python train.py --activation="swiglu" --moe_layers=[1, 2, 3, 4, 5, 6, 7, 8, 9, 10] --routed_scale=1.0 --lr_router=0.00107 --decay_fraction=0.545
Below are experts of layer 8 (counted from 0) of a mixture-of-experts language model. Rows are named router (the router's row for the expert), gate (a neuron's input weights, with its number), up (a neuron's input weights, with its number) and show model dimensions 0-191. Each number is 500 + 50 x the weight over its row's rms, rounded and kept within 0 to 999. Numbers have three digits each.
After each expert's rows: a language model's description of what the expert responds to; "gets" lists some tokens that make up at least twice as much of what it gets as of all text. This comes from a sample of Wikipedia text that the model never trained on. Tokens count by the router's weight.

# expert 41
router:571368463563447415484539513434423558510525431560535416496545499512458553475565491556453512455491577411485427453507455470500523554467530561515591462530564522478485486494496457495500415562479551462469445457452472479514518450537604492429478527554475483519506537528467487380509428472529498508461561470489479449470564558531458515427594556542556492495471531589543384456639516515511508510483587456418472556592529485493568479575522516505556606442410531469510447446584584455512537472531513506530450480412501525580444504606531471549563389466489480515595446512486519473482558497517573481
gate5:446483463522550479563545520511490572460538406427407403457528525435367574452562508452519523537592510446525496444649585459495492496560507445441503610531504512564440409511596483423448509456530494454488487514554504556575471467441428483517536470442519419506570474509502536491626468598459488428485567493499435478487496518481386434469476454497524453473440546484446530512539464580443550461462458564555501598551540528479450520541507469514453498475464476467514489468528614482588500516481408530542522497508529559607556559507521498537464456535611510409510514456464448480572472495534525509
up5:503445616495450439461450501400606557592522460543463499554488463395520552499477427600474508417547475515453508480417541479579509455495479511572487485519527512462404537556532532526465509455573625564542458509450508461475634472505464493401581514516529556480562539410497432474553565477454550516503481403518504543581536524519464611532466524480564426504478605520529444568523606526547535534465483539519515464431519486489552569461483424545541426506486432505517446478609554491518563493484480524540438568536459432504544538538448502398519535486515540542492408463513512465501539562467527409
Media nouns and first letters. Media words like television, music, film and first letters of lowercase words, especially m in manga, in film, song and album contexts.
gets: " m", " M", " c", "M", " G", " g"

# expert 25
router:589503457472475513519468398597547442481534491526451467411533544594513565405530598470550494547552472404522438511466515482546442472457421550459515542436611495445564496517395456517582498599580498560495579578474534530409491532482434521515504451491557381446529569479493491452546512563531473505542555492422533567515476481571405460502530459469474482458604556554557549409400570415489558579460487549534464480553488537468495570565505482524427485571530502534576504514537505485508519493395549511490475517451480508547504457567534521519446571524486482463551424519564461588547495470441479464
gate5:474562553509567436544536464448512472456411477532480411490560539479556526519486525452580487537504499518464512577640497484568491525527529515511544451539483502409408444464507544531514535560618574591506465439530509556496451422481544510464485508390454509508477486533507474600469485453561553562353546480535466467524484566399543493534554459384464511514446511434503358443384581500560595412532460454561515489507477523438531571543555463428489473437422505508514392549480564517501441531507431543462475428484553484543475567477487513537499494479507514490532596491503406538447471511498467522
up5:583490536588578519440505522514436467452451393586456514527539501491493495407516475479514453570444483495444523464498489485455465430519500448446549648552511481486400553567488505476526592532558450423444449364513390438561520459465497512452499581555490514446525466491425410471590480579478542421467547538414481432540532448412534536517537455529555572500412556536426528522552416590453475481469514535536497420524480457441436429444459545416421409497533495484527500497502507504464538505483481546591476491443566561544489487458567494506465495511545491500554469550541538518506409557539584520
South Asian name pieces. Early pieces of given names, often Indian in cast lists, such as I-sh-aana, J-iv-ansh, Am, Sh, Ad; also periods and brackets.
gets: ".", " Sh", " Am", " p", " (", "av"

# expert 28
router:504536499502579494529512530523427550434522508467474548409494509529564419495619538624485427560548454481502539446564579553516527504493580553453563501444515498593468523448534548500542505479511524489456502520568460418555455594481518471479551547534469534462454375447440489498478541526558500589499508495599558531602464479580508497490604516556427552549523400478572503536468455525508434482526468447593551540537422561492369513456436460540534439467558570499414543561571490509507503571478490480537561450539521526507514386517462558503490559464397469533443520475526438431526445461502405532
gate0:518557446533477471557491549515498535504525578449504467548528338498486519476517455502609537461492498507514480467463520514413477586517484402618442523473484496426536543547464576546502433649515482535523526438463409549503515507517481441480366445502584473463436467520550572468450510473522529606443504483525568522464528583422518526474528550466522466475503449452437493527505514490563569621585460485552518512541543423503447471432482524478599549474606466445471587433480549510562526480574496468507359466513580469504466559543499435482516558490456513521402497578479492515523550505412490477
up0:557537477466591499535555485594465561502511560444567471550453608503442472398466599444551454571596468456477549540559499546499504499466554517485501474500627543442528500556484457448486464456486504490480494510567419461485374504515519462521593484484497543469643518410414449478568531484488462506461548436470587475581469472500540497587526538496534542464616444551491515478503385609512482510592485457487517453537496507442533516565492515472488472442438494612502567424537400524521466562476377530416575443526427531552511507485496480490467503509498564516496516416564526499523520528526501577
Commas and conjunctions. Commas, including thousands separators like 325,000, and linking words such as and, but, while, when, until.
gets: ",", " and", ".", " by", " but", "),"

# expert 60
router:438557502509414532555495548548494495508530460489580444442428527587508589530538513510465563528563481500453423524491515532509551449535413461442499505460496497595458525531558432475487409571484502498483521617465542538507428408504476506412525536453399491495483456548437464526450546520528533475522516451565560499437494457498546466579444545516541578577562540515597491593485475416416425563573552510576475587473598520466462450396484540370401541460549510494560452451479498441503512542575556481453418504509519471521465532540519488494448450465485528598538461499562465603519453576525407496
gate1:490538542545543458486498511524514578469548490429514495491425499506546497540500540458507376519508512561570462597497517483448518486545471420506494514489463506511408516494422485436557458561569581543575420415500468573593506577505570511570505515373481525497493380578485420510497518480604420534556571517536585474559449474486446562523511481512471406532537473455449564487516547531440545482445395519538537497466500478443534465477500479435511442432561467589526544546450477505503536447435627491503551461454429535549434407472506470656526505526602530525494539504488522577526562512557572456
up1:526496477420350476526421442444469513560514452584538516571416445523534493506482461458446542467490555582516527590557390475525520562532501547445516494609516519495576572436485550492452430545493512460542395475458531508459551548458499431423593392509440579545565423480515554477483512522466615400410476560472567458477505574524453527497469473469520451473536612504623444521555491466497459508467444459508531524413533504476498397549467516467471421566542496512503492465574435495446515512546532528474517482538519536521528493549541463504502498589464543580457401505410471532483508440429543510
Non-Latin script bytes. Byte pieces of Cyrillic, Thai, Persian, Greek and phonetic characters, plus blank table cells and pipes, such as ч, ش, ς.
gets: " ", " (", "==", "а", "á", "е"

# expert 53
router:478454561413475569444432518479458468478473397519445391543516613496486459527446474486427520534499430461485499461462586525480485454585465582486516519514564477570571507444535564417419564470489511552571613506497425447526502510429477490452577531499533507482481520452516447596484559468490514483473421469463469467589461358526570540556519429421515470435531550451512553487425453515517484535418527561468521551554430521448529574452446499485533417536539559496453493465452396393536497488482576442517491417550505440480542409526506562460514532448490471461537408454569429521462522456533576459
gate1:475515485515538443459526471524505469500546478516513426512478506517565401550412434462440457474435525451412553549477507420419436456507518486523477526598461551460538509597540591556533476551510533480489549457596440495569528534439443529540485413465607489492532492466543577546484494460511450548513437535475547532488569479519529603413522554460509447582513538457481547469512574470514468504472497548542497503557508487476585573523551476437486450439590554572517532523511316544483490590418588486424518561593428610505442516656454509531528535483452457466524518501595502513527516492489461481
up1:544512498430542536443502505471517429475489451494446486447483503528416549498469606584555572373495536524522452561538502489519400410512573466498564441499463421475556521519480378603476564483472405389501471495512558523578533532482515448460492459477531460562546582520536445407495493433539564529482539504541462558549453546505420451395467478435528489513547570516530429520469559531498551465526432497562501482477499474478499457541556527591499397604435480434483458424470530471476456501624539491532464439447482569490464519491554555507529473513464575365540575521491507494418509474495401440
Prepositions and clause openers. Prepositions and sentence-opening connectives like of, with, In, After, However, when, plus completions of Th-/U- words such as Through, Upon.
gets: " of", " with", " by", " in", " after", " In"

# expert 3
router:528481498516558505441379353451536425540424480547475475506507400560582485495412484463451443561427509499453552604524619411560536425513465426430548465586467503503468457558468494491515540474606470446470552483602554566482460426580430497533485583434473541450506505485496495520498517488557539381470508391605537577486442567419568553553509557517468485558488538462509484457508453525539499504528542503470511484575495503521525478528568475434572441401521525475497590540462519458510449528445553490479457471487463485577401536475486477504464562536537440475520426512443538441465457452503487535
gate0:434474526536508521504440545531418497533591542427514429591533548440519533435574476409488412483490531483617572448457519467559512536549464549519581352536497466496473523522469471432524456516473540521447482387543487558440455502524523500550517546459515542489443467455428493498415503486603430442518448501511465517576617420576485498597433482478447461506414492460548481480479508521594472510551424524535564439467534494543527580541608488486479506501532516381511518516510529411545507585522530434463480428523491410566461558499526560498429500562425493507510483513421583408462502507461448438
up0:560553629493519485516545603566486534473408553530539488525457534466491469490427592468534575531522535471511513524480508524516470539491592450506470508366500620509485476486453509568628562514490562513518597388449435484448513546451463500468575540516575477440492511514439501583428542636475527593499534518529463484520479521574476579459457414507436544506454476558543513509536619625441539544541494592488589603465591490509491540482442483510464505562465501475511516463467529479559526547478504515534483543538485520513505484505467443529485453523528498495558613549502538511602514465560383478
Table row line breaks. Line breaks ending markdown table header rows before separator lines, plus table separators, section heading markers and list-item line ends.
gets: "\n", "==", " ", "–", "===", " =="

# expert 52
router:528547518483513502574500558484479431535419535490508563480477513544512471502512445538450559389471502512540543552467518459467523488573512583525565517502516531489507458422560461567375470531535428444537486464472504405521530404458535513521596533516408477617503544526487539454397451583569489540462436478543516512529423535507509455589446466418496538576455551508398548444452548396551492474534503501485579553495557529504490527519437521498417478394532427518473546539477475579440398469471517490419510577504558538446462534500441601451561546608441486592605517506483549428434521494501548453
gate0:623549590532508515456574419535526512408576540486526623424504566473471505507489473516503479516555606512538571428434539458519460529576492495539518556593528539501578441459450412446503470447475489440516534504488533498537513454433491439493520434532459494536458444528495576519524522544515461518455530442496443432609564473565462484394427442428372450564601530451439527428596493486508464506516465602438495503429570557457504484480470528510532532511487520552550520570515452540505386523483431555470536407514514466531546537497500466413546452485430527502474556527572556428569452520522519417
up0:534498533545493519526516567485613515546502558445566475408493599497504522540536487532499545438483452464491584461462485523495521450473581562444465424432438543487480525458473533524525480464469560565482446508483454532532417581473540546569529517540499530470531478437473517532590500536326489543495505608428384557530436550490431495531484488485495468405537490528509596481468515527437542495461413550454590472459417544490595487367464522432516501407538534509466517437455444477565459537537427587484434543468528461453563530472549503431403545440543394478454422508565492486496527439537565500
Measurement digits and units. Digits and units inside measurements, such as km, %, °, ′ in coordinates, temperatures, population density and vote counts.
gets: "0", "%", "°", "5", "3", "1"

# expert 14
router:587463529551563511538432471552463508484595508562476468458472486577457443453483479468482553549458509464471448432445418423574476535518494528499559590534484542518466405516509443533486460419441531511430486617428577488476498498536503418492431553536411418485434460529487538448491470577456584434483565471465505439487577530480514496401510557596553485465510530489500520569464603507518493571497522502541457519489571565446478518532576538502488385563411504533587593536640543480451551518533504483523453579555477614520453437557484483548524499487464564446478510466582430506503573488421493449
gate0:506443530437468545481433488476488456448478528487406524528495463522458567515475490626406487522444498551560430439508459500472478485539449511496518531509469506516547506486482570559474505482529471465467515531543481528497405505588482566478511495470520531471401519436498529578375472561445519452395444376617499503526444497527457545477458552547447515500540489416500538541480502489552399532548522478576513510453475498513585497461544538368564455477536494394467575479530501559493499662549440481377500483538448602533530484528505511570446519367577569449544569475548540484579531486452438471
up0:487516588486466538412491474531543516450519582518505428558456490497502632476516567477459527477391489484494564501561538392576603464468488506498567588471480468444473387516503546465461505571438456526488481549534496559490422512588596526559434519536530461587468409497511466446550537507549502519513500564442472512484513569482497530469453564478382500541545408488523490455577459484451530438489440538476504480542537531487509536568498558551367483519411534450460483580548538466604506567526436526524432441506468490500508441450489504535392563483573435491488489517525554538541391400385525518
Initial letters of foreign names. Single capital letters or short first pieces of foreign personal names after a colon, comma or bar, such as K(reis), M(itsotakis), L(ăpușul).
gets: " K", " P", " L", " G", " B", " C"

# expert 29
router:486486508593384545428533481539427504414557564551512557458520478472382424502571468489506635512498399501536469570528584500553406438481512540526501533539490488446507561489437500521533470488487537509510585499500414526517473463453427469480567525476476501511525592544503570542493523553502574471514605434451429450471564535602463455516469540544560499511516546511457546562546450543553448577541514518529493528433559576571432491566493583441476440552513502520540542508471460513388501542483579507387479472526501528474464474383469568602575467572494518493424539552481569449462561531415504528
gate1:538526502587515511492443528571490510487392497434472484578547493479577422485518553541505538600498529607360488520435480469553459456426514531470423584453581470495466464449487441565586481488469523539475588556628518610550481435551458513431477454440478515560514497531497576481458447482515482456431482491571467452546553462521441510520504494466448510511445450471403396538575456590471475492541487531556468467467494570570549481567427539512504511519553558458501552482636442596484445542553460530489546412518534516464422516467548507472574600523502561526543582495499555458523485510538525574
up1:583474537478448576501572510457486451513560501575514498512525407533475546500509467453553528474452551562442531571538595520446450473548411532607458532518480511521523517436426580485529415498480503531534581498513554561558524491511473460482490467409489446543558520523531531467514442413540534448523538457561466480563485492567572431530452500287541429531467473484515449502543417487467403519473581492418519474539537518439568593567489485447528502471474366495548452543447427530581485529466489626466471563516461478411489489548502528457512543515390485442497549479496472450470526468451451406
Germanic and Slavic name pieces. Consonant clusters in German, Slavic or Baltic names, especially ch and Sch after S, as in Schott, Schubert, Schweizer.
gets: "ch", " Sch", " v", "z", " (", " Ch"

# expert 16
router:566519484468431404518441482466436498547504502512496466476447446545513522558488519559537496592506402522448528507550563504529485522623462571437583496524476510583500507461429395484566484486497461588454546506521549535456511390476444477523555462538372457528525491537528521484424501615512532422571552430594515479447463499476558464501458440540534582484571501498596482506473499473492482553525573574488477520497504565550424515445561572477461478505589462397561478472455491465520502595489518526535457469532474568477551548497531534538432522519460496552482445603404398583442394467472383486
gate1:507474506487488545576469495525474550428463536524465544481474657519576504435555520553549434514514536442534510497520493481508547460459563468454528483533513589505430548586555518508497469427517484444601453420466429419531515444483585515450507455610523441426491467480509448454480572470486503497409583608572542447501413430519454450511616454485526406413530488576512459448490445480527452450510491537572512517506424519460484602518467466507463545534420485499436421467533454460412534469530475488556579418448500500519631477440500394479478441480526537504409535569483462435494470475416525546
up1:356546480501557488470528464518505553419443525379499455576499484422451456385449453551456452526532491498502461565557454477503492514515544479430512509523447484432426473552536509416539518446498492501530577511627513540497603512517507499563545595445501528455462503496534513556523492473516480481440572467536494525502470486426492460446473517435540395452573483458483514587520451416534496445469452432563483514487575515531543494445432547506447508474601608432401417517519628616482455534441491559521517430480474441538509483550554563537494494405531574468367551498487475454496438458526497459
Brackets, dashes, name pieces. Opening parentheses, quotes, en dashes in scores like 6–3, slashes in dates like 743/44, and odd pieces of foreign names.
gets: " (", "–", " \"", "-", "(", "/"

# expert 63
router:477537449559430528437506433482618495421541482501538560524410576569472575454521511405482482449434504442476525572450467441467478474499489497407484520502538494516524503501586563474526473560456500536521493449449488517424564538501534522558468496537471568439379597519498507466470526499619499432555502502413511458535536481529523477431415416597541478459559546490508556553538600566596599503495514457489474483469420507523513538575610541553509469520573552565525480471541482570414590506519490519497464450573444555492536524411409492529370500461531489470434415558427523485477536539477477441
gate0:598522454532557550462548444576596526467501501493475554477440413512560518461555516505518495520499504548470508613538461550397444476509571460539497511504552485443397442445583528494490530494426533574593590482481538582434444449487434504528532451479519425525479520561568422579435498498507523511465422487481458515548483487487574552507485418477479479475550453443529499589477518546550585488499454442485512473499464533423504452467482412563471553511543518515490527424519504559577439479395472507499480439548448490471454575527400565396505632500435431481641426487516464470412519450478585535
up0:459557485503519549593456453456481392441563512568449544472479560449502455475480467464527462607487497594367513490491491494559490538600478416499414516458565540410485462522489551519446447447463486459540487512534527489535531450455480492499551459563475506511518490529404551447418454498523457485470491427460519415481582570453473542445512457509510475423535509430528496525379471512554536486447498479422429412498497512531497469460445590557448533562528530532548473499474469548460529615509458606408494419415492591484577507586569496556471616483554569591469502587437457470534486508495442444
Single consonant pieces. Single-letter or short consonant pieces mid-word, like the f in Frankfurt, plus prefixes ex, res, dis, and some sentence-final line breaks.
gets: "c", "f", "v", " C", " c", "qu"

# expert 17
router:520539534481490476457540488455449481506566508488561376469513389551490522483481531477482519557477485503502453528501465548551487429492455530546390578467497495548508607476453444561435481553584551599448605502470487522480536515491514479464456593468497548485423471547478465390543506451478451500551486421527627514462489470516489564452548520497541559567543536484531580603437481474469425525417594567497560574471487522492580542451419494525465544429545545512505557453480439437484483511447513441460514366514525568517515405512552534547547464530559525434562452476410636398436512507468487457
gate1:566509374501541534430425562538435467470451527504477498495585459465435404491448472423452567571468481575545484440626500510542529546429473441559518448501441493582431572476498521510435432538527461520450539431523564564435484576540471490520534430440461536510534515543566468513621457440559539634457576406375483490533574531330520490566445516511470479556484520491469482466480522486447456467488505581456498470471518501451525641493529528488456480506449473490438543495516448525523564540529491529492488461509471565412557511490552462536521500448523553585463571521451517462550523447493447505
up1:483500547426534485514514519533434474472484472459496389517455541429361498564583484483516559422414433551455464566561531493406542555435480394430513480484560471412367505654532449469524499526505406524489416472426498527505464408479488521487417530514508570497505494447467413560482417492401559516488502523424477508437528541535480493560586539474450506525470519549458445506555571571515544554499557554573455569523542532547467489455549510523470523435482504529501493464526556497617515469530459498553431498544547523488545544491592424453485441484433515496563472474441371560480539485459471522
Fragments after capital M. Middle word pieces after a lone capital, especially M (Mog, Merg, Mec, Mag), plus line breaks, pronouns I, He, and short letters.
gets: "r", "\n", "P", "I", " I", "O"

# expert 10
router:462583501450503583537376527507491426496398469478455499560521530588546492486553475454451428373399510589507408512472530514437560481532567481530417436533431580465502534473561603436565395472517529550507408421482473470505470547475540571486561471536466449526487505430432522592482543421480451469484477528415459526485499497502507532470452538468483380424442518534470529512433406516487532490559438534584558539529522418461542519507564422595583505518541476440426491523425539486507500499508521441511516499543550546486500536528523523468578551494596554463491530440461431555425482508544453572
gate1:505501425398505479438434545537581533456526498411478447569506548467430574438449396535451552558546472463531457459470572605528489564547514491437505481471489493574606491486520412503470429556495500522495490501471549469517446473554461517516481431484585470423521588428463496517538521491490509579471433460569455483469532534500599387475541514409515399505527582476510496509464458565435522453543517472496524551478472492374505425546468515462430461467511559505452507482448481479535518523488509505441573523563570534433482516577448369601494513600430489444475482529507550463458443508636526598
up1:452478487519375569495480538574492494605513547523569567449557412477535459509591475534585517440518455471518539454534523483507505583529514558462446569516513569376436575509509549560510482533428404449458503430568482511479474487502472467491476512544591579458616514473522442471594530407402477553467493500498505548502520465581570510452488523417550518475533538393453502503458609456458542515493520521486530533505516430621548441527443472405499466428401525510530437484407428454439501468494548511392525493527480493492457614523463529532459448476503501571547563473514513563501589531501471451
Verb endings, past participles. Verb forms and endings such as -ed, -ing, -ends, plus whole verbs like won, used, built, served after was, to or he.
gets: "ed", "ing", "ated", " for", " used", " on"

# expert 21
router:419446514504541430449504566409448623483387555466510538486560561430499514392521474458485484441462444492518510539432507380505465422460535533412560524480554482389492482458453411505570549454437486426467376498520542476456472482450447439553482524483447495543542538537446487439514514485554515589575440539516615520505482459475526533495549385517531453464494536558426510489565520472409462551510417479501513465410581520476534507463450552468397531544404600529444562483499480450510429490497454498451542486501552575506427446525568488520429438502433576527482499499566529467461471474450521494
gate0:509430507499565549513395522561465520510510551500509496465479529460604503456466442501489500533528457617443452452466455417501493432456520596494512461515440437480445580592441544589461504501547418462520405590605469433444504551486527509445559554552553554497497408530442503479548512542492406496520409540529495504517534458560501561501499489613511466395412434586504501612430543523508471546464451496509513512449559479532584444588448498548444443478471480545558424419552405604544469502524502420551536460501518502419511423479497460504482460499552513548498510534422443510518383460461503490
up0:518531450449473441429456534523510544438560401425501560438462531486480580411548450415417500514473506546523501516539549541572510525497543603511457477488534531523507473498621533479532543468562557542533421451468468469489413511400521497532532486597500410411394587514537426499627503576499458502418506533487430507494437554494496521522467477492439545530591409560451489500429484461508550508424501515449550484515556417478518524428565475595597475479519548527553470586467524448504455553515494544442486543464432587578445445465451502544420527547504480508551556547440542571478514486389449531
Articles and function words. Articles, prepositions and plural verbs in running prose, such as a, the, of, were, plus word starts after them.
gets: " a", " the", " of", " an", " and", " in"

# expert 6
router:486531530513493586515467469518489440470447491658563439640391449489445500508446519568489574469529515513563534562477484462460511589560473520526525540501529467553455417480492443609438537508498498534457487593468529477525438501520435481563441566503464439497588392512498573445415453500486499500475490488541506543498531601469484429478460521534494430535477461461542520561519522468513385502503511501483521542509543496432424397585543535480497362514493404509460506459559438458488592468473499431498529501489562461516391436446457573558467554506489551589484554514520472570512586593477581457
gate1:457524451553470549552529505565445475395499467512592413482454542531475469427576525559390483566421502537470468491508433586510380514500393463485437553507505499487574472517466486549466485497558599402469525437498528519550576457498548517594477483560570583553487465592474507481520477522478526513481572578544431472439522507474465502520499440588424502447463411576527453515515588507516500568573447389595470529492538454557485513523507538466497432548406463463510532509570433511512467565487548471480548468533492568496543453559484470412540518559563522521507580504542434409608506556556436560
up1:523368533520458439597477395559447502520475558484533433516496432494484518573464393440525473547525540449477545397458512486369561513415474546504491478557477514411546576525498499576554483434494423470525507481472463430485539490485483456418513515476523509542544434556540434492437565562462464475552561520518462488448526453502443474455489505514530455490482487459520530552426431435536544490476524517421557481512418530380646506551448497480417474509449471455473490474439418450481429459515495493469428458494485474502496502547480522643517420564537374467419414510508494480527524554453624514
Table and coordinate starts. Word-initial pieces and numbers in tables, sports lists and geographic coordinates, such as B in Bucureşti, 88 after ″, MF/FW positions.
gets: " B", " 0", " H", " |", "h", "N"